Below are experts of layer 5 (counted from 0) of a mixture-of-experts language model. Rows are named router (the router's row for the expert), down (a neuron's output weights, with its number) and show model dimensions 0-191. Each number is 128 + 24 x the weight over its row's rms, rounded and kept within 0 to 255.
After each expert's rows: a language model's description of what the expert responds to; "comes before" lists some tokens at least twice as common just after its tokens as in all text. This comes from a sample of Wikipedia text that the model never trained on. Tokens count by the router's weight.

# expert 42
router [104 133 109 135 119 144 102  98  77 126 160 159 169 149  99 164 161  88 130 166 146  98 108 142 127 145 153 118 128 150 133 117 121 151  77 115  82 102 168 112 108 150 133 167 139 150 102 137 163  85 115 157 165 155 159 143 108 122 174  88 116 149 112 116 122 112 110 116 133 162 101 113 130 127 130 118 145 156 175 122 160 109 114 106 150 107 117 102 105 120 153 145 153  93 154  97 148 106 143  94 157 103 131 113 163 127 148 114 111 161 127 130 148 138 117 121 168 127 116 128 119 113 163 103 117 132 120 142  97  98 146 188 110 142 163 131 140 139  95 156 103 142 151 149 148 159 115 171 127 115 171 152 181 131 117 118 125 117 135 161 100 168 152 106 133 139 107 158 163 160 112 134 145 137 169 123 143 150 115  92 120 143 107 115 125 132 162 132 158  97 151 170]
down0 [119 127 139 132 164 124 116 160 160 106 124 135 127 129 126 144  98 165 138 155 114 107 102 122 111  73 159 169 128 157 115 107 148 128 108 114  96  96 136 114 121 144 116 123 157 140 127 150 120 113 139 161 144 170 149 167 122  86 110 126 118 120 120 180 154 113 159 147 108 100 128 143 166 139 158  85  99 151 118 154 147 181 102 108 141 139 113  91 135 105  99 124 119 139 129 143 129 100 100 139 127 185 119  85 160 110  88 113 153 122 105 115 131 170 133 120 119 119 153 123 178 171 112 110 131 169 133 114 153 181 136 154 134 135 138 120 161  79 105 109  91 107 114 127  94 142 174 140 120 107 147 137 139 165 123 133 138 140 110 152 149 118 115 119  67 135  93 101 157 147 148  99 144 179 142  94 133 114 118 140 132 164 149 148 159 151 117 124 153  76 136 110]
It responds to: Credits and agent markers. Words introducing people in credits and lists: by, starring, featuring, Sir, list dashes, and country codes like GBR, USA, e.g. "score by".
comes before: " the", " a", " John", " J", " David", " his"

# expert 58
router [118 106 115 159  91 165 117 119  95 120 148 149 139 169 102 142 150 125 112 150 141 111 122 162 123 160 159 125 103 148 157 117 122 144 107 155 124 107 153  99 136 146 100 145 172 147  89 158 136 109  75 149 143 138 164 160 116 118 148  98 132 145 111 139 145  93 101  87 126 149 107  87 163 117 124  85 146 135 138 105 134 115 108 100 130 126  92  91 140  88 154 159 147 113 143  98 182 111 125 105 147 123 125 126 177 149 131 120 108 142 132 160 136 170 113 136 162 133 106 113 119 130 146 121 103 159 132 138 103  89 168 153  91 154 150 143 158 131 105 136 108 132 157 147 161 154 102 120 116  87 132 172 139 160 107 131 164 142 127 166 124 141 167 125 156 154  82 144 154 150 101 139 145 165 158 121  82 129 122 118  85 149  99 123  83 151 152 123 141  95 143 145]
down6 [169 132 143 167 184 122 133 140 184 141 157  91  61 142 109 101 120 109 105  81  89 133 132 144 136 113 129  95 114 168 101 141 157 152 122  99 125 146  96  73 118 156 100 146 130 116 163 134 140 147 100 139 122 148 129 107 155 138 123 131 123 142 143 145 118 153 115 156 134 100 155  80 121 139 164 109 135 101 147 152 124 104 133 149 125 124 109 131 117 148  74 172 124 151 111 134 151 121 105 115 172 116 180 156 107  98 111 113 106  98 115 130 128 114 137 136 111  98 157  93 141 148  97 156 134 138 107 168 124 126 187 150 101 155 117 162 150 157 106 119 119 152 136 128 140  86 147  92 130 147 142 101 129 144 138 146 125 143  98 118 115 153  95 134  96 118 150 125 151 154 102  91 147 155 142 147 134 111  86 109 118 147 145 163 132 101  81 116 116 128  86 109]
It responds to: Counts and numerals. Numbers and number words counting games, years or percentages, mostly in sports statistics, such as 13 games, five, seven.
comes before: "–", "th", " years", "1", "2", "st"

# expert 1
router [127  86  95 165 103 127 117 119 129  95 161 133 134 141 128 153 158 130  85 175 152 105 128 140  97 193 129 125 107 132 138 126 121 138  86 123 101 118 138 105  96 130 101 148 153 163 130 139 137 107 119 142 140 129 131 136 122 112 151  90 113 156  96 103 126  81  87  98 109 120 104 110 134  82 104 104 129 171 140  88 126  99 125  92 139 104 117  74 116  96 151 140 134 103 146 103 130 112 148 123 147 137 127 147 152 137 136 105 112 160 149 143 147 156 131 150 170 140 111 101 110 117 163  98 106 152 108 159 102 103 149 162  85 152 154 138 169 171 115 136 103 152 160 132 157 122 116 149  97  94 144 139 147 148 109 181 147 127 137 167 107 129 167  93 173 136 129 150 143 140 132 140 159 168 143 127  87 158 132 101 116 134 104  98 110 162 136 148 141  91 158 143]
down1 [121  92 160 115 131 136 162  93 154 112 151 109 130 171 148 170 154 132 144 147 126 145 139 144 125 131 135 190 129 133 153 139 115 129 141 136  95 103 136 135 112 141 107 148 179 100 130 113 143 155 125 153 144 139 148 117 125 149 146  86 161  99 142 148 140 142 173 138 120 149 165 121 122 130 116  95 124 141  82 146 142 116 138 128 154 172 112 148 130  87 156 150 148 111 152 144 188 106 104 113 165 120 115  99 114 146 139 146 115 180 127 117 125 144 131  75 126 115 161 114 166 155  96 116 112 110  71 100 128  95 144 128 115 153 135 143 152 128 110 147 141 141 108 140 135 120 101  87 138 166 112 111 131 101 126 164  48 124 125 104 131 125 156 120 169  93 148 108 139 149 171 121 112 122 158 139 151 128 114 178 124 118 112 122 149  87 165  89 129 108 148  80]
It responds to: Event verbs and nouns. Verbs and nouns ending a biographical or sports event clause before a date or place, such as died, arrived, resigned, games, season.
comes before: ".", " in", ",", ".\n\n", " and", " on"

# expert 41
router [125 122 108 153  95 132  82 113  97  93 144 142 161 144  96 167 149 119 114 137 161 120 112 147 101 155 155  96 117 140 173 132 109 133 104 139  91 124 143 110  98 141 103 169 153 161 117 145 130  74 111 159 150 162 127 151 131 133 130 115 115 164  79  99 132  93 117 101  87 141 112 126 152 102 121  93 164 150 140  96 148 128  72  75 170 108 118 101 109 110 129 156 155 109 155 116 142 106 131  91 148  86 121 144 131 128 138 114 100 155 148 162 154 159 108 141 160 137  74 114 135 100 148  95 106 157  99 138 117 110 146 144 112 142 143 163 145 153 102 131 123 146 160 166 154 131 111 140 112 119 143 163 144 173 108 154 153 135 136 145 124 146 150 116 171 156 116 159 147 140  99 145 146 134 148 107  98 136 104  94 104 150  99 109 106 139 140 141 158 104 144 147]
down6 [109 119  92 140 154 172 164  84 144 129 172 140 124 142 159 142 123 148 122 152 120 107 117 117 108 156 121  97 108 151 122 142 159 150 123 104 138  89 124 129 103 122 119  81 127 120 110 113 135 109 142 139 152 141 119  59 111 111 161 125  98 170 151 123 128 126 126  89 109 127 116 136 117 165 121 138 138 123 155 151 118 111 163 149 100 118  97 110 121  93  76 117 162 133 135 149 153 136 138 110 183 148 129 138 173 134 119 110  97 165  91 124 100 129 147 110 171 112 139 128 160 176 117 183 141 146 158 116 143 156 138 140 122 133 170 119 156 134 140 135 121 167  91 118 145 129 116 138 105 100 145 102 104 129 135 146 141 125 187 148 144 114 155 162 142 129  75 107 147 115 107 180 136 193 115 148 131 108 140 107  90 101 151 105 111 123 174  97 148 109 133 142]
It responds to: List line breaks. Line breaks and bullet dashes ending or starting items in bulleted lists, especially See also sections, personnel lists and section headings.
comes before: "-", " -", "==\n", "==", " |\n", "==="

# expert 31
router [111 121 112 138 120 118  95 112  97 110 142 153 133 124 100 163 167 121  98 133 142 118 102 151  91 171 144 102 112 132 153 108 114 141  88 145 122 121 145 118  94 119 102 150 151 161 127 130 166 118 118 136 136 166 125 151 116  94 148  90 139 163 108 107 122  81  97 123  91 156  90  98 134 104  92 117 155 138 154  75 139 111 100 102 147 101 106  98  82  91 150 142 156 113 140 107 134 116 138 114 158 108 147 150 149 138 138  97 117 179 158 149 174 162 137 134 146 125 110 111 121 114 128  93  78 169 108 154 107 114 134 178  94 137 135 156 164 128  73 130 120 133 142 145 152 151 108 150 112  96 154 149 138 146 105 151 140 132 149 148 100 141 153  99 166 154 118 123 137 120 114 124 150 138 141  81  75 148  97 110 121 124 110 109  94 143 154 140 148  95 161 148]
down3 [106 135 179  80 140 127  91 159 171 115 123 125 101 114 130 154 100 102 153 144 101 128 117 102 155 135 104  87 149 129 117 145 155 128 121 139 118 115 133 158 173 121 148 103 180  91 114 129 126 154 122 166 129 145 132 120 121 130  96 107 131 147 114 174 125 151 161 117 141 120  91 122 122 107 149 146 117 114 103 135 148 104 133 149 153 162 134 136 196 121 124  98 118 146  79 144 166  95 153 110 139 125  96 175 161 159 137 156 134 145  69 157 123 138 107 151 144 107 166 185 186 147 119 130 134 105 125  97 134 129 125 109 143 143 125 107 116 143 136 114  99 157 112 109 134 140 122 105 167  81 107 155  95 109 132 137 120 145 135 148 160 139 137 122 149  77 113 168 128 163  91 137 103 126 109 164  97 143 149 152 139 118 133 128 131  89 133 137 108  91 169 110]
It responds to: Year final digits. Last digit of a four-digit year in date ranges, reigns and terms of office, such as 162-9, 201-5; also –present, BC, ago.
comes before: "–", ")\n", " |", ")", "\n", "),"

# expert 22
router [ 89 113 104 162 109 184 106 114 113 131 159 152 139 140 107 142 150 119 142 175 150 114 113 138 114 148 145 107  94 133 130 111 112 133  98 136 101  97 161 115 104 173 114 168 169 155 129 138 134 105 107 132 166 143 157 166 120 116 140 128 105 139 102 100 129 112 130 104 110 144  96 129 143 110 131 109 163 151 161  92 149  98 136 116 159 106 100 107 120 105 149 143 170 136 133  69 145 101 147 109 138 100  98 144 156 135 137 119 121 151 174 153 139 133 107 158 130 120 132 109 108 136 169 109  70 170 111 156 118 111 145 160 124 160 135 169 151 167 110 121 114 171 133 117 131 137 112 148 116  88 156 159 170 133  86 151 152 150 132 145 106 125 113 114 147 162 125 147 161 139 131 147 156 153 131 108 110 144 118  97 141 131 109 121 112 182 139 159 174  99 171 168]
down0 [ 99  64 127  97 148 108 151 161 127 142 150 118 138  86 145 156 136 177 133 153 101 102 146 118 173 127 131 103 130  89  87  99 105 130 142 124  74 137 151  68  94 155 153 152 135 113 137 126 139 109 122 119 147 138 133  90 146 184 115 135 123 142 151 188  87  94 133 106 132 176 110 130 127 124 129 112 152 105 122 117 108 120  93 105 148 109 147 115  93 110 118 122 143 141 134 112  95  92 105 121 122 127 159 123 144 106 101 164 140 108 129 110 128 110 123 132 177  88 149 143 109 161 137 114 130 160 136 175 136 156 120 119 167 105 120 155 122 129 116 148 139 150 155 109 102 164 119 171 159 129 141 108 145 111 139 143 107 146 101 126 101 107 133 169  79 133 184  87 147  92 158 111 155 120 142 115 126 104 135 151 138 124 120 140  98 122 156 121 131 144  90 151]
It responds to: Office and title nouns. Nouns for offices and roles after the/a, often followed by "of", in political biographies, such as Governor, Minister, President.
comes before: " of", ",", " in", " for", " and", ".\n\n"

# expert 59
router [124 105 116 168  98 128 109  95  84 113 146 140 150 151 118 137 141 121 100 146 143 119  97 141 124 129 147 105 110 149 159 121 109 145 110 127  88 106 164 114  82 153 101 165 161 154 113 128 145 107 107 137 153 159 151 154  95 118 133 104 105 153  84 111 139 114  96  98 118 161  98 108 176 107 108  97 144 168 141  99 144 103 110  83 154 122 117  79 127  97 141 164 166 105 153  87 144 109 150 115 131 106 128 149 148 141 151 109 109 160 138 160 141 163 112 153 137 135  96 111 109 123 141 105 105 157 118 156  88  90 153 167  98 149 139 157 152 153 102 144  99 144 145 164 152 141 117 134 103 102 143 143 158 145 110 162 146 141 144 169 107 151 151 104 148 154 121 150 144 148 117 153 144 146 156  97  94 168 101 117 102 141 113  94 129 143 154 157 163 119 142 159]
down2 [154 109 106 110 162 109 117 115 118 114 125 124 152 129 133 122 157  91 133 100 142 116 151 142 155 146 163 137  79 129 158 144 156 108 148 129 120 102 102  83 153 102 149 180 148 100 125 126  96 101 105 119 149 118 116 121  94 173 109 135 103 111 114 124 130 115  86 160 103  91 153 119  92 157 127  93 156 159  86 133 156 128 108 148 163 121 128 156 128 126 145 128 159 117 145 160 143 142  94 182 121 115 110 141  97 105  91 154 129  97 112 140 110 113 156 146 136 134 105 121 133 128 131 173 143 100 148 128 150  92 107 140 116 119 103 152 168  73 131 144 134 130 112 121 167 138 164 101 165 120 129 154 132 125 101 115 162 161 130  89 101 159 126 108 134 115 141 118 151 108 151 138 133 165  75 168 108 109 125 110  46 157 116 120 108  96 145 162 162 123 152 138]
It responds to: Empty table cells. Spaces in table cells right after a pipe, often empty or before numbers in election and sports tables; also clause openers As, due, where.
comes before: " |", " |\n", "0", "1", "2", "3"

# expert 43
router [102 113 111 180  99 149 109 114  97  95 164 154 133 131  97 166 143 113 104 153 144 119 110 148 107 153 144 106 111 156 153 111 116 141  95 128 109 101 148 102  90 138 105 155 150 136 109 158 149 109 114 140 150 133 144 134 107 103 138  87 117 150  91 115 132  90 105 109 108 154  95 102 156 102 115 111 157 171 159 103 157 117 126  98 144 117 109  76 109  92 143 147 148 116 148  90 138 101 151  99 137 115 126 164 160 147 136 107 102 167 149 165 171 169 105 157 141 153 110 122 119 116 157 108  95 153 113 160 110  92 149 156  88 144 160 157 142 141  89 127 114 168 138 151 150 141 104 140 112 122 144 157 160 162 114 153 144 142 146 164 113 163 150 130 145 155 115 137 143 151 123 136 143 156 155 110 103 160  91 101  90 136 104 101 110 160 156 149 148 108 140 149]
down3 [110 120 129 126 107 126 159 106 148 112  92 140 104 179 109  78 134 179 105  87 106 103 122  90 128  96 146 129 185 123 138 155 133 109 113 137 107 130 133 139 170  98 151  79 121 132 135 135 147 155  84 138 142 129 162  73  82 124  93 170 147 159  91 126 115  82 139  96 142 107 139  99 149 186 122 141 106 156 108 174 113 145 138 143 126 164 129 162 127  96 150 118 178  87 155 170 130 121 150 142 131 131 129 117 141 160 121  91 110 124 158 147 113  86 171 160 114 127 138 131 150  90  99 148 178 122 163 129 150 114 120 119 149 141 109 145 138 115 120 147 125 106 136 142 134 116 117 123 141 117 129 150 122 133 123 121 110 125 115 150 148 106 123 118 159 123 121 132 152 101 127 168 105 123 129 123 130 124 101 160 111 130 180 107 134  96  65 127 107 114 165 133]
It responds to: Table cell numbers. Numbers and short entries in wiki table cells: statistics, scores, row numbers, vote tallies, football positions like MF and GK, party names like Labour.
comes before: " |", ";", "}", ")", "+", "°"

# expert 9
router [119 106  93 137 122 127 114  99 116  97 142 166 145 143 123 142 157 128 105 129 150  75 120 142 117 171 135 119 120 151 142 113 101 141 103 127 102  98 164 115  73 157 118 155 163 155 115 129 139  90  86 166 143 157 133 135  68 118 132 115 116 128 114  61 148 115 110  70 107 151 123 108 129 118 131 132 147 159 136  71 153 101  85 112 143 121 119 121  95 101 152 133 163 121 176 113 173 109 144 123 151 117 135 134 137 166 152 116 112 151 134 151 157 134 122 141 135 154 119 120 123 110 132 112 118 145  90 145  97 116 150 171 111 166 139 162 160 137 117 133  98 141 147 144 151 142 141 134 124  89 158 157 150 141  92 181 128 150 146 155 133 167 153 121 177 131 109 133 147 146 116 142 132 145 159 118  84 139 113 128 106 128 124 118  88 136 169 170 146  86 155 134]
down5 [138 130 140 140 122 133 118 134 145 131  76 102 132 160 171 146 140  86 127 173 166 121 128 139 123 111 133 121 144 109 152 134 158 172 104 153 125 121 131 138 143 146 123 111  93 115 120  99 131 166 134 114 147  95 185 130 172  99 142 106 136 155 119 161  86  90  85 116 136 126 159 125 127 131 103 164 106 174 136 182 109 158 172 152 140 118 173 126 105 148 103 128 112 129 159 153  75 132  98  73  92 148 122 123 143 127  95  60 102 161 157 126 127 144  92 142 138 133 146 136 158 116 106 136 162 165 125 148 148 132 119 135 119 120 122 153 104 155 126 116 131 121 125 141 106 124 107 158 131 134 139 108 130 133 140  58 110 105  98 163 145  74 122 141 123 133 206 110 139 160 123 146 105 138 115 139 126 148 107 149 149 137 134 107 134 112 133 130 115 134 117 101]
It responds to: Date and year spacing. Spaces, dashes and brackets just before years or day numbers in dates and year ranges, plus born and died, e.g. 1919–1924.
comes before: "201", "200", "202", "199", "198", "197"

# expert 57
router [125 101 121 151 117 129 109 118  90  98 143 135 164 173 133 126 151 129 144 161 140 101 103 155 111 145 155  94 117 140 158 122 116 138 106 160 109  90 125 101 101 138  91 150 159 155 117 172 134  92  76 158 165 151 132 127 103 135 159  78 103 161  92 106 133 107 109  86 107 144 118 126 153 112 109 102 145 178 145  90 174 113 137 103 140 113 134  89  96 101 159 158 137 100 181 113 123 113 156  98 154 109 104 152 158 146 140  95 110 130 169 151 145 160 101 124 142 140 110 115 120 125 159 121 123 132  91 151  94 114 140 147 113 145 140 150 134 149  95 142 120 155 138 152 136 147 116 154 115 120 128 159 174 126  98 159 163 139 150 143 125 134 145 131 171 129 114 162 146 142 101 154 152 135 146  98 113 128 110 118 123 145  94 113  93 143 163 165 138 100 177 149]
down6 [125 149  82 125 107  75 106 139 149 131 153 141  85 152 117 134 128 131 136 145 136 120 131  99 111  90 126 120  97 134 159 190 117 105 160 131  94 128 122 143 171 141 121 123  81 113 135 126  95  85 125 150 130 165  89 126 105 142 121 137 130 164 118 138 132 132 145 114 136 161 112 131 112 139 157  99 103 165 113 164 101 137 121 150 102 117 124 141 131 145 165 149 173 168 117 137 105 152 147 143 116 141 133  97 126 147 123 121 128 105 162 129 119 125 107 118 118 112 112 106 135 105 171  98 148 152 160 134 101 135 116 112 130 119 164 144 119 112 130 141 187  86 127 170  97  59 143 161 103 140 137 154 129  80 160 146 116 129  62 114 148  95 154 163 140  70 171 132  90 125 128  99 122 120 108  86 136 158 128 155  88 123 174 134 151 143 138 134 118 128 118 130]
It responds to: Heading and table breaks. Line breaks after section headings or colons, and row-initial pipes where tables begin, e.g. ==Results==, Personnel, Poll Source.
comes before: "|", "-", "===", "==", "The", "===="

# expert 53
router [108 109  96 151 103 134 119 112 108  92 145 127 114 140 102 131 147 115 127 146 142  96  87 144 124 155 152  96 136 142 149 106 130 136  93 116 110 118 151 114  98 137 121 139 149 139 117 165 152 114 113 123 153 143 118 140  97 105 133 109 104 126  94  84 146  88  93 110  98 158  92 103 142 117 131 122 149 140 131 104 182 108  87 104 178 113 121  94  82 115 153 159 139 102 183 118 140  93 156  92 143  99 122 153 154 142 134 127 124 172 119 152 150 141 132 136 145 149 124 130 100 122 131 109  99 131 133 139 116  70 137 168 115 151 169 140 129 157 120 145 102 145 141 181 172 137 123 156 102 127 132 164 148 143 115 166 136 145 168 134 104 124 183 123 169 151 123 166 138 149 123 142 163 152 148  87  95 189  92 106 111 158 134 122 104 143 144 139 145 113 150 159]
down1 [107 151 147 102 109 136 125 133 174 121 126 137 126 150 152  82 121 130 134 133 112 144 132 128 134 119 141 112 122 151 110 148 114 131 105 139 126 136 136 100 145  63 145 146 124 156 158  88 176 117 129 141 132 125  92  87 129 125 115 149 108  99 135  90 105 149 172 139 126 126 119 143 115 127 190 118 117  95 100 119 134 149 135  87 155 127 102 129  90 164 139 124 112 115 153 130 120 148 145 144 154 130 148  80 139 148  77 143 111 144 121  96  56 108 152 135 121 135 123 145 163 104  85 148 154 130 142 135 121 151 129 150 156 151 154 131  78 136 172 116 136 150 139 168 176  97 156 132 148 146 136 146 148 136  84 107  81 148 144 159 129 149 103  98 111 121 120 135 126 139 128 149 136 132 104 175 175 103 121 150 173 109 135 100 184 158 154 142 111 115 177 161]
It responds to: Auxiliary verbs. Forms of be and have as auxiliaries or copulas after a subject or which, such as was, is, been, being, were.
comes before: " a", " been", " the", " used", " an", " also"

# expert 55
router [110 122 123 169 117 153 107 121 106 104 167 158 152 145 101 154 168 127  97 143 152 121 127 152 117 149 136 118 107 156 176 118 121 140 113 135  97  94 126 112  98 145  96 159 153 154 143 139 133 117  90 127 150 149 118 158 112 109 143  82  92 153  92 124 127  87 103  95 105 152 119 128 133 103 116 108 161 182 148 106 170 101  71 110 150 105 129  80  93 115 153 165 130 135 141  93 130 112 135 111 142 106 130 133 148 159 153  97 104 160 117 141 170 158 112 154 143 127 103 105 103 110 162  97 100 140 105 143 104 115 129 143  83 145 140 130 150 156 106 118 102 169 149 141 150 144 124 145 120  97 141 150 167 165  69 162 161 140 131 148 107 139 153 126 166 132 115 142 148 148 113 136 130 139 138  99  96 159 118  96 121 126 102 107 103 171 154 142 168 128 141 143]
down0 [154 136 154 161 129 146 120 136 113 118 130 149 130 136 125 111 126 134 119 163 152 163 177 134 112 149 154 120 124 109 146 151 136  91  93 137 134  89 137 135 169 133  85  97 125 116 109 132 110 127 112 143 102 124 133 132 178 115 135 120 144 136  91  84 110 118 135  93  89 122 154  92 115 140 111 119 115 170 113 130 168 132 101 141 164 107 163 144 114 115 126 123 160 178  92 143 160 143 138  93 140 124 122 115 138 125 143 137 175 103 171  86 150 132 121 120 159 104 160 127  80 145 157  95 102 114 112  99 106 100 126 156 106 125 123 149 147 112 147 163 116 164 112 144  85 115  74 101 141  85 168 120  90 117 100  92 154 132  97  97 105 125 157 119 128 133 101 147 112 153 129 122 177 141 147 198 123  93 134 116 131 112  88 172 105 125 116 145 164 136 109 126]
It responds to: Closing marks in titles. Closing quotes, brackets, ellipses and question marks, plus last words of quoted song or book titles, such as Love, ..., ".
comes before: "\"", ",", " and", "\",", " (", "."

# expert 5
router [ 92 125 108 165 107 137  80 141 104  89 167 151 151 175 110 135 151 120  82 131 159 116 112 145 109 165 136 120 107 140 130 124 126 143  68 137 108 118 131 103 100 146 122 155 149 155 115 149 126 110  96 157 150 163 139 132 100 108 149  94 118 161  91 116 122  75 126 103 101 141 117  99 138 106 110 121 130 153 148 100 156 126 118 104 165 116 116 108  99 102 144 130 158 113 145  75 155  84 171 128 142 104 129 158 149 149 167  93 110 148 135 152 175 144 101 127 152 137 120 110 107 121 145 103 100 154  94 137  94  83 158 141  99 139 127 151 146 131 110 128  99 149 147 151 130 152 117 149 105  89 161 166 149 126 111 133 125 143 140 166 108 132 149 103 171 143 104 168 124 133 115 140 127 150 151 131 107 152 106 133 118 142 108  72  89 161 159 154 132 101 143 151]
down0 [128 107 143 130 121 142  96 164 108 131 127 148 108 162 136 154 128 122 120 162 163 153 103 151 103 141 154 136  94 108 139 138 166 150  86 152 153 134 110 138 160 121 173 131 123 168 144 117  79 137 152 125  90 136 150  68  99 100 170  81  88 142 114 111 123 118 147 180 120 151 122 151 129 133 122 125  98 124 119 139 131 153 111 127 121 141 143  99 157 143 151 114 120 107 130  67 154 154 118 143 139 162 111 127 135 115 133 126  90 137 133  86 174 174 146 111 118 133 118 112 158 117 165  85 135  97 104  69 112 162  92 136 111 104 108 147 122  98 143 129 108 123 167 113 148 134 123 130 137  96  94 141  96 130 122  90 117 141 152 129 121  85 149  81 155  77  91 159  99  85 114 138 129 136 113 136 115  82 131 128 143 104 115 102 145 161 133 148 127 103 153 137]
It responds to: Year final digits. Last digit of four-digit years after 201, 200, 195, as in 2010 census, the 1950s, 1948; also time-period words like century, reign, annual.
comes before: ",", "–", "s", " of", ".", ".\n\n"

# expert 35
router [106 117  94 147  99 147 117 103  71  89 142 144 138 168 118 147 144  97 110 152 138 109 132 149 102 165 130 112 109 131 157 131 104 157 121 132  91 120 134 100  97 145 105 162 144 139 122 128 157 121 105 134 155 140 151 139 115 112 152 111  95 176  76 117 121  98 102 100 117 132  96 106 128  91 110  94 146 143 145 113 157 105 118  77 136 113 111 108 104  88 158 159 178  95 154  76 136  90 132 114 135 135 161 140 159 135 154 111 122 196 150 148 136 161 120 142 145 145  80  94 117 128 153 126 111 129 118 139 102 106 125 177 127 152 128 136 143 157 120 135 104 148 141 155 145 156 108 149 134 121 147 167 163 144 110 142 147 121 141 149 114 143 138 118 159 140 131 153 172 141 114 129 139 152 126  91 110 162 137 111 115 174 115 130  84 159 162 144 159 114 167 170]
down1 [165  70 111 123 147 134 100 121 162 114 165 124 143 144 124 136 109 160 132  66 145 148 128 130 172  89 171 123 103 149 138 125 130 145 132 113 155 129  75 172 105  92 126 123 160 181 108 147 116 113 129 115  94 141 126 123 147 150 126 116 114 136 123 145  87 137 113 125 109 138 118 174 148 136  85 127 173 140  95 110 180  93 118 167 126 134 123 133 144 150 106  98 110 151  95 127  96 141 166 101 114  87  99 166 101 155 148  93 138  93 149 102 122 133  99 146 131  56 117 105 145 119 116 104 101 172  77 137 104 142 113  96 151 105 122 163 130 120 100 131 128 143 130 119 157 122 155 129  96 123 139 116 123 118 122 143  96 133 162 164 131 159  83 114 161 103 132 127  94 113 106 106 143 139 122 115 160 136 120 131 162 130 120 127 129 103 129  95 131 136 137  91]
It responds to: Infobox field labels. Field names in infobox-style lists just before a colon, such as Born, Died, Venue, Elevation, Website, Coordinates, Genre.
comes before: ":", "\n", " by", "):", "1", "(s"

# expert 23
router [127  93 100 158 122 128 111 110 112 115 154 156 159 140 106 142 155 105 113 128 150 117 112 166 112 139 137 104 100 154 153 126 127 138  93 154 124 109 131  90 101 149  94 137 152 147 105 132 159 116  90 125 169 149 143 153  95 125 131 117  95 146  90 113 139 108 118  89  97 143  90 126 145 112 132  91 164 174 147  88 150 130  88 113 127  92 116  97 119 103 141 165 132 124 157 109 158 101 129 115 161 126 135 163 156 129 141 115  98 187 156 158 146 137 105 147 161 149  93 108 103 118 141 100  77 181 119 158 115 112 167 139 107 133 146 140 140 164  86 125 100 146 147 141 157 143 105 159 122 108 146 139 132 157  86 157 156 144 174 148  97 151 143 107 140 140  91 152 150 120 102 152 149 154 147 122 107 157  95 105 118 150 127  86 122 152 159 141 136 122 165 143]
down0 [102 150 152 139 151 147  90 115 133 119 120  80 119 152 136  90 154  84 153 138 132  95 111 134 149 122 117 108 118 158 155 135 106 133 121  93  87 142 114 139 154 135  80  86 142 119 146 164  89 148 150 141 178  85 165 154 100 118 151 130 137 128 123 152 115 117 142  89 144 127 141  94 124 153 147 145 126 102 122 155 153 136 110 156 135 119 118 159 146  99 109 127 129 127 115 183 144 129 176 120 119 105  80  94 144 151 146 142 123 133 175 105 102 136 143 153 159 119 146 138 109  94 156 182 157 130 120 147 124 104 153 110  71 139 177 119 128 129 152 103 118  99 137 126  91  98 126 159 132 141 130 101 128 167 115 131  89 158 140 149 178 117 121 180  91 161 149  74 118 161  97 147 124 161  99 132 110 161 136 119 125 132 128 160 108 145 136 119 111 128 111 137]
It responds to: Foreign surname endings. Final word pieces of non-English surnames, often in match reports and squad tables, such as -ová, -ović, -sson, Andr-ade, Espos-ito.
comes before: ",", " |", " (", "\n", "',", " /"

# expert 17
router [116 119  92 148 101 169 106 115  91 109 155 122 159 139 100 132 133 107  76 136 163  93 125 146 128 140 143  85 123 149 156 118 102 149  99 136 115  96 150 107  93 146 121 130 161 152 101 146 148  88 102 180 137 140 164 144 114  90 147 106 106 177  90 104 135 108 115  67 130 153  99 125 138 106 109 115 156 132 137 114 164 126 111 123 156  86 123  97 117 109 127 132 143 105 174  95 129 116 133 112 147 119 127 135 145 134 154 122  83 147 154 161 156 156 120 161 165 119 121 125 106 140 145 122  95 148 114 126 114 108 163 125 114 139 139 132 150 169 118 156 125 140 148 153 174 139 140 167 105  91 130 149 139 126 114 153 156 138 164 147 106 144 152  99 155 134 106 132 150 153  94 155 134 151 135 127 104 157  99  91 108 128  84  88 110 151 163 158 158 131 183 136]
down0 [160  99 119 136  72 105 132  99 137 132 155 143 115 131 117 137  82 161 143 130 137 139 139 119 133 103  99 200 140 144 124 133 164 114 115 104 127 101 156 118 137  96 102 137 148 108 123 138  96 119 151 143 127 127 184 127 137 133 152 116 149 146 132 168 147 137 142 132  70 146 134 144 111 144 159  90 126 151 101 167 121 123 100 119 101 126 164 110 119  95 175 133 146  80 102 155 117 118 148 140 145 111 113 131 117  96 135 125 145 137 127 135 149 124 184 117 104 142 169 137 167 167 192 133 120 144 149 123 151 125 119 170 108  91 144 137 126 128 123 148  65 139 134  80 147 161 105 108  79 151 126 134 109  88 146 116 113 122 142 167 143 133 133 116 139  93 133 193 127 133  92 129 114 127 112 154 124 146  95 135 177 180 130 108 130  90 113 135 120 127 135 121]
It responds to: Census demographics prose. Words and punctuation in census and demographic passages, such as population, households, median, aged, percentages; also table pipes in sports statistics tables.
comes before: " ", "%", " population", " age", " were", " households"